{
  "experts_per_token": 8,
  "normalize_top_k": true,
  "init_std_router": 0.0114,
  "lr_router": 0.00163,
  "n_kv_head": 2,
  "norm_eps": 1e-05,
  "init": "normal",
  "init_std_o": 0.00698,
  "optimizer": "soap_variant",
  "beta2": 0.99,
  "schedule": "wsd",
  "decay_shape": "cos",
  "batch_tokens": 262144
}
Below are experts of layer 4 (counted from 0) of a mixture-of-experts language model. Rows are named up (a neuron's input weights, with its number) and show model dimensions 128-255. Each number is 500 + 50 x the weight over its row's rms, rounded and kept within 0 to 999. Numbers have three digits each.
Before each expert's rows: "mostly gets" lists some tokens that are sent to it at least half of the time. This comes from a sample of Wikipedia text that the model never trained on.

# expert 60
mostly gets: "ha", "ja", "va", "z", "a", "la"
up0:548458467480405476498540455480444565496484462562600556454506431518500557534556482488487488510521500518482507414493431466560481482542417444508504483484456437448450338405512480495466446484429548588490438462496467417488546575506499395429548580478475559490595438555522527473555459493496506472513423535525481365568575478468466489494450509546604489494502491536544521468493448492561562577489
up1:457423451488467457525564491493354562397563518590398469503534447482539402505557433623564504435486563439505576478484508495511524466557507527509520547510523490537464557427436619513536484495508473472528540492486442498504439485435436550486473559491526528479461504527466476524497470516451431545573540520500557421455496482423501466374388552518378441555531406491501532481397537557540507483480
up2:369456478433459521559520553540517487562525522497534458477461538461434387481481385448498548542437386487533478563561492535538522391535521473556485550509443535492507523475494457510430392432440430568525556510455619481485432553463539570490519506500652494457472424578433495486484438467514451489498516544461460511487547447468463428539460535440428412450499501512480495543540462444602490520480
up3:529463575503510528486557439441439500600543417623522516501523447538461454498550518569463567580509479491473539540406531470568488497507497535550544479432504479524415409557502486457514341497408451507423551316468544454530514604567574480472543568497519528533406538567541454436505475483435481458544539523472451530497570538475387557466484580509478461566488487586489479440468471496490531570493
up4:443531631503509566446493550497634521495531514593492434533481458523464495484432534422541495439410489447522422512529522461593496364559497499457498444477519481483501478581497483469475496579414425543526524442487519521459506548523483580470473437448489595450523555530529522566507520554538456473556373447525501534403494505484540565522485497459474486549406622536549480434484496547520519389618
up5:508485428478498487515453591512499468498484475559378498475555446547505464508519509515451518565548541435424496423495619572478470502453535403643531514548497455537447444423506439517417510504503473463545506520510582495532469522353444470500506477456486490481496421454503535540509512414521610514488522545530483518493569626480495495512517563511503470537470406412456541449382426465548518458559
up6:533507495577476439429503518552489509569380453507524505506563430548463465510473544442474590496481452492580522476511596491500484495549468446602572442515531549539485485532588443508483489474428467544439606446561470506596509504535520501496520490494497508492558444458537497481512487504388443509474541490489497445558510424499470561548430543378474505482547474537485584402474310410591567594453
up7:499461489399441510437532545589547514557536483465490618532528512428595545538539493571494524552518478517498402443376492507462523478468535357484489457544383451510580498559524524459466426473474517531518489533481485555482474519513568502393534483486582382519512471444532390475553485401555430538375564385437519430414525511512531531524468534562575472562489373590554508500497525515492547481580
up8:469552541473522500385482566534531469658502503587501528580504502560445498521473497548570498514481568543356524533498609467537517438569511407590436504465486528493444538431504530480518508556528513416506480531546512547493495370506442504504490465479511501528506544425504532436449512444502491517565492532529573577446458514553458454520516519668523469598438486505507522465460497396498476519517
up9:467541482597550525451425621569511592370447439453440485529390484532536509480459444492521522498488542475544519544452530595492558433472503511479449495481470464512561453485457469558592570495468485548491474496507566565491537524508525556494550497535471510475505515489479465513544454521557530513414505526561506439570453599469640533455423441481429505439494554545462495489513501469534579445560
up10:453441495522468452439491544455485469473552412619499544466559458487466514474539515444429437449461620534574473489490486532502449453514477584560476441450482548591483571463493540544527467462420403472456504454529506508543513549567519488519588573524415532527536516532509512412541448486513552462548485457528461483453502440536522567403453523356535550500531471472465581482408455461489470487430
up11:511569494473500453536483511551533556595403452464506481482465494475467510507532550475454440458611525515497548594638527491545513519587518506510495610572460442447553388446506421489472548479473507488462553499454603487588506495504476585496437521490512450472565437529448445554546439378509530493538465438465464455487508543449463511479528541442503560367475485532462532490521448366444487487478
up12:493412460527580573553560513472574535490477525608382543483530541537402529413538487483405539458505526533503498445500500470527497514495457511515482511516488477637441515531572538515618479517358542538537487481495499473537505376461461497491529464511518542472492465457514516496367494583479543413537506474521473496506530481602497497585383524526573474564450460492535518521546502613459464473510
up13:462440575464578459526511585538550522487483489529519581513500523506455423565409423456474604505503483459520531499461507519499536448513422498610442465535472485547493368544435560460448415547534497489483534498503436486543491534486527526576517376557528535490502490566385531518481516472442497521481492534556449464468438548501494407515492576523418401575499523407565485429438444480579489497443
up14:500538484511416566462480626461489532439578528509531530562545552536515456482427525462579441474485585492547435461510573508444588454526469471537434575482588501484525529526477539465492470508579467462644484538459492568536478461479494527448469432439491580537478460498381518502416613523457521580461426478467484495496511538513456561532493446510570481581424457448398516495550545528510489454536
up15:504634539478533514525640448466469481538441530496448573481489481455478477541559525541438542444546517448558638365503543537412528475564550538486440495578482529541416489497543477465504485535395491462436422513431460594516518481496559541510510514461450458490509434517527436420513387514425614518515551497466486473442571504468534466519515488570440481577409475500438541444503370522411440486524
up16:572466464543530542535528473505505534473506520554532544451498521598504494462490410464527502426491511494457554458418509520500383486404499411540527604520525476412578460513495485467435514514407478485486630474528478479504483459406536525645493508500473442531545549485499533391488525460498514460478462518502416602506555538463420499539475471525501524464508594433481568488447566570566488570558
up17:432516568467492495461579534438498445517490427700486387487510559427448472487511467509527522485502522421512602470540470497503432466615499562458485483513521496545476466498397458463543428467489576497451483426475609578511476495409530501449537551531479493449504395506491474480488502417497546549476455438527572449502509477466571547436583433368560450527547520520460403511508512443556514517462
up18:486558534495535583529589549420523452522497438544511508475547526538479504526586468479565516398536488457489519524487559397559588575507410456567551450549573598506429513529581430496532553434489516512500571510525539473480460443498530461476588537430488473516478465449508488382453474585451519372542440443365522422514548468557519433419486538567513411499484544528436548507570505490489572564520
up19:447588542470566493582484513515435448528514501466515576528526522402534440545536492435483405532454549457464556530476524589566513481474544536579404451565481496513489446477525520603493553510433557463532535494465512478481491546515438556568555575439539477431471433481477513398521442528428578489517451586552483509531563516502465497459533546403504580442421604616529433526431493465513474464536
up20:493544503568495430468523522517481547523577515529533518530516459470552488455482484547575466478494556373485438472567502404443470518530508544551544504502540481439415411579524465549518499453470414412412495480511386535521483575449431586423475541538383465432538618527480467587508566451498521533448450486430450466457578510436471491477511541547406531501425551483462454453441497472496566501521
up21:539493495555406481522507476478464491526435508524478446443461510460370453471517418567533550520522485567528592555509467538420471485529496562561523555548535426525478410437525546449537439500417484443505591532608517454424484519459504605505528471548477443474567504518518459488539493507557507529461628677488505471435549552501524482517510482453472499545532417394485558491532483515504451544484
up22:532517504546519442568606564499457568506468411517446395591480502537540460589447437460445529455474484466522599511499495486548522535452533502559507518496472572520542461517563495461430524495530559546482395488468395562411468542511571460486454557491514496540437498579582475434504520540469511510446571495506530495505443458435541401431438526568517507595506566413416505504607395592498533515511
up23:554583517523485512557507556489460442388548517517459516446519549651441544460473418343576499484483489617513548495481511443496495550430517421479501454496457479418505410493569430457494446485441536537446550478579546507477425457419552463486451465496456482579531486520521543497465499505541458525464471516462451557568546572569468498557414454475482496512483502563393532399531473467535576466540
up24:576488576498482446529610505540441488503517494579495500569469489477527550500487455501461460475490543494454498481473509462504531588465508552445538522504489583463379469431583478498477528493553549433447554538478387522538579471442494391503423563534373465460495542511524538478554494469396529563554506467435538444515557497490465438488531582497463559503408469490571502463507443506542459441451
up25:512392550489565544565532508605501483458551525413514551437538432484545526511549440441540558501518401370451561505516541495465607520525460446557491541447524429529494414467477467494495409496487561481505579580516555561520457492426513587572561488396561505540472488556446536463429594402407518540560512455521542484526546472499474521489486532528454580475504448482457572494479497553478523485512
up26:573434441553521541468518456576455565461470529539437468507528517525481605428514397495430470420481548516526566462453544593440478452476493520524605521488475528463485429478502529527450425571516453529640395495446500469490517509471540486445465517564452512532473486555569444369525474505559506509500588501454505409431549488460434486515523475471438423555469461483483457480530483512478458599498
up27:484500440487435459517435572496518497538490460452537436601457502523497501490482420456509521553472485545530508448485500540577506455500483457572568465484412550492547502431453479550414502537468588575467493514519387502483505535482540440552506438583527454565508578568486489465484499421500453466519592494473489484526444492505623527510475450399514494542504557398482515598492497414502478543464
up28:548525466528465518356416517507482445543509536536498531597592460519583521500559498515470588484507529579483525406503578435556496500471475513594431429569497620505550461505425417560535420515478513456387398481531455446592484434479450533494537588460460512501570458487477601529411533444494542467479454437488408478563506537577476521449479475485515481527477491580457598456445452497587470486576
up29:482488447555508438436512511615530503503524485503514346494599524481434519564448530478498544439445513522493466582584517412517493477550476393486600444570460477549546422422578438514433572480502541485551601511533542522459458485491493530470475500449536502517490460489486474548567534489561447495476386439565580433492429517519565516548529485463433577503508541587557520407468458511485591490495
up30:508448416472464541468525466413429483470572379455420467443484507396516586576417453546489508627479560379510472568397489525432463461508505419525442583469461539471507474566523562493539498562499481529490457476464469521475517471452569540412431483487526558551482445502518490518592513482511484594558552511499482505439579598515448554530462459503560441549546466483563546533387483469416543524489
up31:539498539561517480487554482523537455562610531602453448518464433525463507561498447513476496443533453553477519495549519463448532437578450505578511567516504586536465556494485502595492558609452419493554504502551580479591600474485518490438534554532552553536479478526380514402444510553483517463576487521453428527477414511463543466520467558448491494507507456515518487457479482476519524457462

# expert 151
mostly gets: "s", "al", "ly", "aran", "istan", "l"
up0:381540615469498601481461488525493505472496537560572505470550518470534433373549520506513529493548469446576536415496548469433502507454512420553534419500498425551431491488474552521538452504413381490500594493464551537528525475448492513548465449478589527459462547510515560445482525461532478565471502481508606448370477508618551539490533590488471454476518494496475451516479450438575500499510
up1:525474522550476539509471482523619475516475499488548554476446577509563542472460462439487514447418514476353507434460489513476502491429436478470511456479471546538540501555470570497493485451452449447481489495454476518477589456515532549529539505540531452529474450507516600444589491445519534477459481471482483529491545445570539624430433523464558471542528497400497479433591494528488526455430
up2:302476470548562486518478621512543421555523476498551519465530492492572448497572483495526611433472528468419530603463516457492410537480510475520606402482529419441521445509438503497544468529519428459429561500496492409515522429588577593433552537482510442449535541501539509432543442541517406441491533473512528497490463450552569508547501524499483478585533536530506524427414454414496578467587
up3:478485478554425538453502531473533439470511474577529464533550535486460488516416505561554503518532511491621457499580477510447481539484541497533495579438511533376521413509522521482534520355421453556536459584532434543528534524480521505492493529554594547464518453563514432538399494576631570539509464545522537443468512453525569515385451436509506475487492439502424463528483501428508596450498
up4:508614526494491456488536443527482533520504423525542472421485458426509507387472498447512539474415473591548448453508531522469399421516576485594626555545505485546538432568583459484523546453441454411504556482535494577500478575455457529449464502592571413450477514472492541535457518549614533427465403497545458511518581474469473588527450471498446640579493494444530425465456517462476376503625
up5:504521454573494516482538483507486459520460472615445527448453473373476540478416434478478457457454554476516567504445469488563519507455529388475568575552519562471492393523530607471537471382415545500528505479620444435456459469517528533466540469462464506550558496582441402526517513512538498569472482582440537470430465500576568445583466476493452482532470521540462539391537424467510473497491
up6:530469490477483469546458466471481474491455424496466525473612481462442506556458542551506542489531540426430583466526535543397463456494599501532480573497490573568602441472495509508495551483482514473528472561448495459491517537437593605458444504471491557503454444564547508562457522481522521569548453551501531513547346480413417499515501550531531451536501471461467540564529492579507491596419
up7:432537461538485456527337579460523476513450486518503461495489452402488531475545539501515516519505586499441474523558591534478400544487476507590434523560510468509422538463473521545537400489473530494463495472585538497507529638439499476477489581470453524494426404434536470499485556395547530607541486434472466396468527519521599535489609477523519517407513479507509470466534477430523414462435
up8:528489513501474484541539606512528572577373487452441497557497470385502381444576471539461495461586514374542463475513546487511460424489539495592481506527475503538570514587470470435595492367376510479562524545455528510463501555500551564490511602536552502403434467502470450482511533447529567588581427541477480511445601507578472480483435483504444549486519450498453541444521536477581548485505
up9:561536439531520428424519377482475552501539511491407606472477499533532534437492490432512492389555466520471576485536479549474553443576505545522470502538537535545519477570486407471543555443485535442393498510526449525411441453468432493518478552461501381627505583477554478547559524512543666572459513561530440385501529420487451551515457536488483487473473462479366494530517515505561449530459
up10:552540574529475535523503481591446427521431529498479504577566495539494417467481517444502517463542534527447594480455565441530451516457512458554510524548635505446511429447473513552493538423480384519434502497416465524560415516525570458528445427529508459517435507549575426457462473504496595589533339485516499407488587487504419586527450557543434524541495604466404514489465527422500528499521
up11:520448569577513569497528481512590436510500507449563426529535538391529501495397455459531463515449422525507554487493511432501528553545489479468372651502492564516598465500560545571537536608481565550463574488583500476435543584442508459408501447515560434572456346480528526509510514518574497551400545513575588532452570492443464528513465486521557493496472510426508476470550447534547515518511
up12:548579530491506457476439505544541559535529426516454522489504507563604468470513446537421486477534519556532493506383492454436448523526502526489499501522518603499540537470518474457558487523510524473487450587615502568436502496536501395450612529534428383479583534454587468498544471503456469540444457476528523481408534509466485354506541444534491416508447449528526427443503517449545502447525
up13:427527475552370539592562571592557446500528521518602530450507540537445481494555440452589565557440536468455520464519497520517509468505444453621550468474519448477544463476490528488427461499481503467453491563450506401466505474492440552478497436643512401479484437534572573556465427483474475519491532438472574495445469487532617513551521498481448467600469537408516430476530518522552624550552
up14:456455512466474536491525486509521473527560534585530511536404481485453494534459580465436392503529467513551420569570493497524481411615549504434491631437576470472555559551508428552483551540423391570538493522466552573450523456519548533457497564559530556432481451478551464519554436539481505594530425513507502498435472528446560515542478490475493508416558438480488557471502415456505452451582
up15:409465568541571546554461530495469482434503497494626530414506479568489454552577527490478493507548582545458491549473518512518449472483545580502528530412461512529483489588444493456509592435439471499460565482504557554415476511540604505556493474525549445442565438537542471466445426558430393516618507462414536477482517548507607543536492546490562523481510543512484450458558537518516480506507
up16:506540503519468505493431533588593496516524456483493563472484531510525457571472489430458531486526480426600565619453435481500501587517577503515406431444517437480453472514438542362536484515530559447548534536566547570478535478502578574406508476493580551573517481542514518480496462484550543515354584441417497506460541447404512493541459450436475445551395608532498493463540507442501422519527
up17:524544588609512494543469548471559557464491421625422411476456419606502554561456493630517611532403493541499541454451466516493380541571487495489532421549523507593494448508476528380555533530487509495507503471575523537457486489416501418470455442540498479498536504431486447478440488476500525539473505579448536567474505542453504544494415477440475505610490554504502464469479509566667478428498
up18:438516592440425521510504496587480523479615536570423455532591552490516536514371453495471443501500459474501470527476454500580537559484517491518497533424588568484510518491550537499534570616558427503556510600359568505468464499566462471429516487579471499540480531532401627491511525549565467518491419427507521509429434511452566528548493579541432477607444463540534449514441419458513478498497
up19:469522404461439498530443464502564470477475616505560474450585531522445499427523589445486519503473502449496541504428512478506478442509455530536425482484506476541558486511603498551506570428478476582537372485474475487610529504499517543494526580598541541544504501523423490519529567532504455459445489414439492446413528500517401541492507485473511575416587491496496523507507397497518470446491
up20:478350449424523534406436565439474543581530552547511582511532482487526601481461453501506538550548519518500482540450514485533560474510531509457496468413525506472464531517457418552533536410499503459495452574509485474521477477525436576455429577441569493446486525418485593533418526498513519546568529464457473465516450475558438487471479569470550424454518482450558529468492467513513566369481
up21:407535493616500535511484547465481577492478554516454575477432506552437553442525540471410496425461565524492468507438534602568461411483502548464459510487554499483638584480589465540473508537448436538434494605503460515591506479500474572495529498543546510516544538482504457458488453483499493480559406470540483478420631499467522561504439501497485555544457583545370526490535496426554472466437
up22:583554533484608520479380546468505454501534540557557512519584561476484523524467427486543543555476492521492485474498526361559508495470462514486482417477577525469507397485476451447573568523538605495425429476553473471409476490555493493416552524507460589523617501466457528580491529551467484467523474479467489464563550382485552440490494459477472478570464608485556482422454471512499515458519
up23:428498491467416488465450524452480558568482581495458530489504496469462560558564489531510505592473374530510578550581510527383426489534553467459511418483437539491544483490549454395597486419447472532515504489467530526496579535616447560459528555531506511492503445484509502528448557593510394523488510513471497445397409466491519467483432420563442566451527478447513524486394576435444473503497
up24:441583633545501433492479521555444502509537477491523499430481473464482542445522480488577555557554483543573482553497532535463505454529478546483518520632488451539559495355530561427541465519456516561491594566455534545462556483533498528525430447455600489487546465499468429500440452473572488512458451636510462502528494522485515513574541592573401404512499524550439474486522514556536432523526
up25:527411521579536463473546572492449545557481552509481384429517555479514504527512446515463489478482491480507611482517539540506451607568533610454501490504529545499458467466540511590525447555518579443545447507440427478548568424463523521505484566542479508528452531484546471445412461448510501561621416515474583493474581456479456565444491591453472484596369518513550488465545469531423488501522
up26:423580444497405487447584466459528504570435508569439453525487480526512446425521442506577478502463475499548458442513531535506530509531535510519537472523541587545540467432492476461481478592487514450392443509474464569446457508526437393475443445561555467548534518504524404515572476432514488552471511594497499392457506436511537421520479429436484535639508546453526469523490513570532473412511
up27:485500515467538495480492485487535521455528512444525442459545505543474456514533509533527567492452563469495486471525573481532384566507538411499546447495518524431573421571501386439507533495442480510440521520600486562438453459481447632470380525454548481601456565488540499479468515536543484552511539452548509498437569507493399537497508536515440502513516535441511499611514510574546518440522
up28:517487604507482537519577581585569377500514560636511436444592513449469571444514575601538475551529572535555451476500497442385533463531516491389467467517569520520427534552487498449544537447547518464448408404520571472497493516504471496524443568492530550480482454420461506487446524551406536567487552517492554478548501471509499511565475538549448417497496515542494517500578480490476490457436
up29:427630552525392496451491496535480478564446473542510605520491484465558462488544337437496497485528524519496469524542494493429541518454471523553418504538585499602564464458484459511524492577465585494479492451489503515474535551531436478506515523478501427546553513553483503438412546447518555456456481534417584510541442519491473500536364580488462432470522402442455678450540449518509554518513
up30:414511467567442464541542622589496452501502569468546489485467502602538457528520496478526524457568410439546590552539524551484552501521501452549510519380490521538543516444486449505505498441486481496493509464477588461478483469422546500496477508421518524562545476498451625591480560448391509512613488478364511439530478468540520465505566541443389471522461450593444546416493484475438515452616
up31:519435559435547450471549482529479495574506490536522531622507451604546437520458594453493540487420469478496467506482437444385516454434499519471521478462578581484476484452540477505369452481501471622513594559498518476528673525520509407503555482505403434544542533583540477458497522466500541472440454574467549485399491418442490462451463516496521526508461606576530447475469459538556507480415

# expert 94
mostly gets: "an", "ler", "ști", "ka", "u", "elli"
up0:529544518453495452509506440562445477399539517428502558446496460512498430566601453513511536494504531448510486447496498532532445486579564616459428437535456468486534436419570498553563541442437489494500485526461440488510457477473523459416490559516547545511596511546499484526587534483530563434517520432442492517504551548467434473435500554509515535561550471556572492456424485568501538461557
up1:509607484516465487453494525400458481509541462451425478494582492514473491414522582511429476446480558567563533471554611540449498481544536506560498463496514512607477410482556568609388493442525482513487624535450551513507550587468474534569516387494524494519464496426525489523515560597508524461501467564494599401563550476418525490449620549492496507516502512503448485479471407468482482464396
up2:529507548447456554520562468516436588529445518482495521539559445422434431407491436449553432541556501470607491489515527545552403468507540531477607534413566537471501427537454529487512505473446566479426463488578528595494501530604519390539606489539553518575488516495453393381487534458536567483489483512565541475498572434519488529538359509491442463465557519454393523488507459425527441505499
up3:469510581436414507477473456406544564510432436519573425604476564516478451494556488500597560505545578488504563467521582564511476453548516526557474581486618551490546506515449503498568525463495490503506574491507468521478495401491447491478440540533551528500479491428548475554489411506559534505636514527466479515391487503496455457434513493416403392446514488544504490513459434484563502557510
up4:466511474513412536473436506488478522469596542457588624533519501436500479463538626523445419489501528553467546525485467516501446381509570526474497522383461531548485461509469388582388444480412524421484538575538507518492481512485457540492426501486610492510499541481524515419547507481552514481447402505495455510577498469612422526502510463548561438479510468466519519492591515487505451437523
up5:442460495488576495450548544556477494536496488539516448423583506449562479411542457547560519443512496449505591570489534485582493490443495461509644472569492403480484419469545584483550492495500513466529541472523554520546478545459485547496503478545396463385566423480465498501609512466499392492413499471470493338489511521589478524532496448460487500538446526557534521332602417524459552518546
up6:527522479476410568503495462537490483549468462508538438618510453401476501501542463417430467455465471502591424481537571514497496513448503432581554446476519527520517519494612467573531442423427562532482532472574458428432510504485493520443575503515500452481590490432462455596500503533538602508450537586463471497504516437504476444546477538526500527485487470525486464406520457484560493487481
up7:481647457487581479485497476384482496510475476518572534490514574514482571484591484553410538415488604482513509500462502467519483508418574486507481563544556509455546392443460513434481544504472400500456511490485467537478565411523496559605498572501487476440519515601493492533496417457522574504465500552496502494485473444599496468584447420533444538501514517463494492459586476546462495531652
up8:534482447508529488428482525622548509460440541473494447558549500535437485410482502469413504428460480563463481552570488456519415571547459388539445459491517542463555452467561604449454531583514503563528595442551527502485530532508463476461477452503532477512572497489499519539431497538498552500498488489536411424496428511441478495509587504493414509530468530498509508415461467495445500416600
up9:613559520548582462549497522494452540457563443524511548526534431485490538456536528491549563498541490634481568499563518567470550522565393458557458503575493463557563464484525587573480497563414545520429539530506469490548503595553426448449540418511472435550430457529506518384457573529441521444477516499547459394584501502547419505482414511504528531530458467423408536426524487516505559541489
up10:503540472468538512510493446495438500436558558577430457532441487522592512543439500510515525555569578504471565490410457446639499515491412474458528491514495619527491530475450502494551548532588584435526480409402499534401462547546487531480461510470457480480499541580524472446468588497428468614622510565503467498535459483461422456589517536607518491605440524423570500485494446546469444472539
up11:528536578503493535526471562506459637444524465521491502561542485544588466437534444484459421424535560508514479602453538475535556485537497557503558547520509525386533536443514314441485499529531515466611542525474450561495520504510450434525423561525502398466567547465522543394450408522452459473566483422552573399469555501574526463450531503489471497578519527513540425550648438410573451472506
up12:510510466555498450461476504488497471541471486558510459517503473503426516467531525516476574465454512427540584506447439527553416411586579544446501489543524488431576511439481506515508530548396488539430459509433504519446564540449599568462430603571516522501475402450564496579465396449475511545526448527508531596440513457506474458479523479530544438563511555493528528531472479554526514468546
up13:412567641537414534539535483479442494508583487434554576520465425455506534509538412471485505527529571599522494508498406494457478456542528472615482531508483603591530490554468430453468503451441463572481453486438455489501445455523517468389422528473600459492542536533482461441480427513436467451487525525560534485568511554589563564464494534572515480476408482466463576496500526474470452561421
up14:501490513454489464527588532486469530495501468488486503548516508513547515457409508637455474449494461584493533502463441429491486452490551535462532644479436592485462370537444524516437520495506483452495392450465450510536552500459489468490443473499505361556516401514469503498437513535505540567447419512474496397432483537532461408514469500541515489484400481484524500470470489606468462570550
up15:518448555484581512524525397584441559484483491495426484500523519473502631567500441522518453524489491469577466438465568519420501562459565557453436531514509550525418530484570479518534498452439548492464473454604469444491545483481520515530525562419439351495465430425448557532528507472436504548578475482479520502538462479452524419564521588538518465495510523479491474617443519387426501566437
up16:534480584369484457529496502517511453476540572581429374456512519566604467522391389542454569513460487481453498515511502547459544465458480511406458474555500507503583591508548539369441490557557619585501498505505457497463472565450464455494511511501572405553452411449500526562558582517488408523516555520532559462466432540473538467471525491458481465512536508472586452535494509536506468444468
up17:538529545424508487418376527603481560618494476511491452529445488584570568522519472552419571489486505444470438513489497504582449531506473452589623427505521501450593431465567476510465423426517511493535448420550466503446530537463513529567424506425416508489462514503495507523483507446521540456511545462475496552449448577555411534450552530636474513521505482510575517520404490464412568512521
up18:548505486554486511477582553560400467541450482596469573536578487449497555464520511458547429503509530546524578485513526491457493532547408436521456558600597501466506462578575455540586463567410520446478483539523443409483538536533515487408366481542505448510534420482581448474558483506461494538509497519476512395493562463466456553570467469542506532519474517579523587426551448531549535547535
up19:477462529533567494459476485475492491445453462510463468429546517411494423468510489441509481492530532489477490490617472575520513536547548443523376467575439424556541451404421476500522458487489563480511425386516527522479488532577498486416526513477457477488557437501520485514600539446461564510461507479523478453459572487450458425496465537474514412425465561464428529456491483455481501569408
up20:494479427557467529568525573564492461487599613522539505521609485519464524434516502537545455619437505526545550503568529424370429512514476567426514506430509520528438506352496424526541503434529481483470473576466507463553502454497488550599423553445459570399527503485495473527432519547511522498550510533468409555475525499626513490459529427496431421490437479426435513480519558490554517509517
up21:518459542511457478514471510546513498550512429491551372488452501505534515536508535475493419444482528502560511515526497476451481544512539458568522525519457506523535506437526531513441524536561501601459501559490606516448570563495438580411483543493524515519496521468545553542502481465468486490424497496545515451437531387481402466547551502371441530504582545399524470528496532475444543446425
up22:464446427468475451486516491558462644551567490484425512497451523511538504480458429496499461461525468458547504488468491515497470529505656567449494506419586513454449472557463558465484547504603479544475440482540476535453514541518407495476468527561533409571483467502520469527444534503457450513528491547485560533412459510493516393534505536478474553480444476477509524537445444471528438466449
up23:475575545561474500415463426542498558463509504554463561509455487501561522398463519332647498513440522517456462470491557545515416481502462438526501530451487379465484517494458528419481504564410451472427524548523483461494451484605533471415541499523505489563582509526495559405525521501545464535439436478472490492522549531470532511511446593549478537492513508524442489472549557477539516541503
up24:545599539554440477526498423467459380455478503459485490507523502422514400610504496517545541531518547531470493486609442493535497391488386445513578558513555488531481472506445453421519543487399400478495484515465553409536535530594478583435555496578539533487568480560579500526555463492535581484346486500523485496432570505499479527445538575555464521489455496449459511509491535586568592514521
up25:429586537522503520518508529462463563526499535516507504514614491483501534435468500466463529459419506473504506539501541476471467579604488451642517415559573443489387485506461435466452427523512445491478604526494498451487418455558419578478562447493437444520519527573438609547447569466450485484452470498508443422501533516513652491527433485565435549529365609513475515458534518393548556503529
up26:567519429500488466442498497509469585609408549541495550524528451458443521513466483386475549453391461516503528450577478543533461543625512480526414428519537505450488502514605491504448458506503470603453431510513460475647475489526476493517481506463501472533480379446660359456460554436480455494523456479496423502469520484452442489521406451559464496483531575489501488335510523541523577390523
up27:442515416445509553617642386524426447457499591533579537530502467594449564489532528548570522468520464355486487470523429512442549520511587520535502551505564460497578437470581472473500443494450524468416608506431428480454557439482496592548468548533500464527435516544530507463431526540522513515484529537472610420530511529548371450484461487553571536474440477538493567485477525526406479573495
up28:598495466556433554403443508564530483646525514450406570523477509470412581446484515514423428497499553466480490517475589528463471505558508473555603510490555580526454515545438467460505540447494444415486412497491518488510500476431535618455494592490585390510495486480478518493496513480539549533475360502499401544455445467507594548558537519420480469409461505465512517533553439463534498402507
up29:489558584488510516487370613444501480412533422475496475524564554412497593466594465517536410511459473467502466417485535544429494450528464453601471472448509563567470510523521553530586513498450444446497456487463609576509445550461496526369456520512453500477540519414535579502534524520489596498467442557526520470504479496509433478389442471482525417493472502517469589478512545460506487520507
up30:376511534516550498500425559482567545532457494448526498462457492367552432520562450414469452476485599520356496515486406490607515498482547506565459452499446507493452460502435576515456495471461532552497374456437431368514539530556500408489589554462532454499513472492503524426544471540514525447527434456486578483487435454584528515432480454505632556476522579554432478496518455480600571504522
up31:561522464553449559433434510475544493502502487568459426495544564429430526482520498544491376609501493597513477449472470481489486495510497389551512436495471552522498486491521463519447611473497427491509445588583544578438451538442530553509546516542423528469505409451555406490432576536463523542449464489484496418472515551515552536490456452527507480439484486429482597378372531485538461471426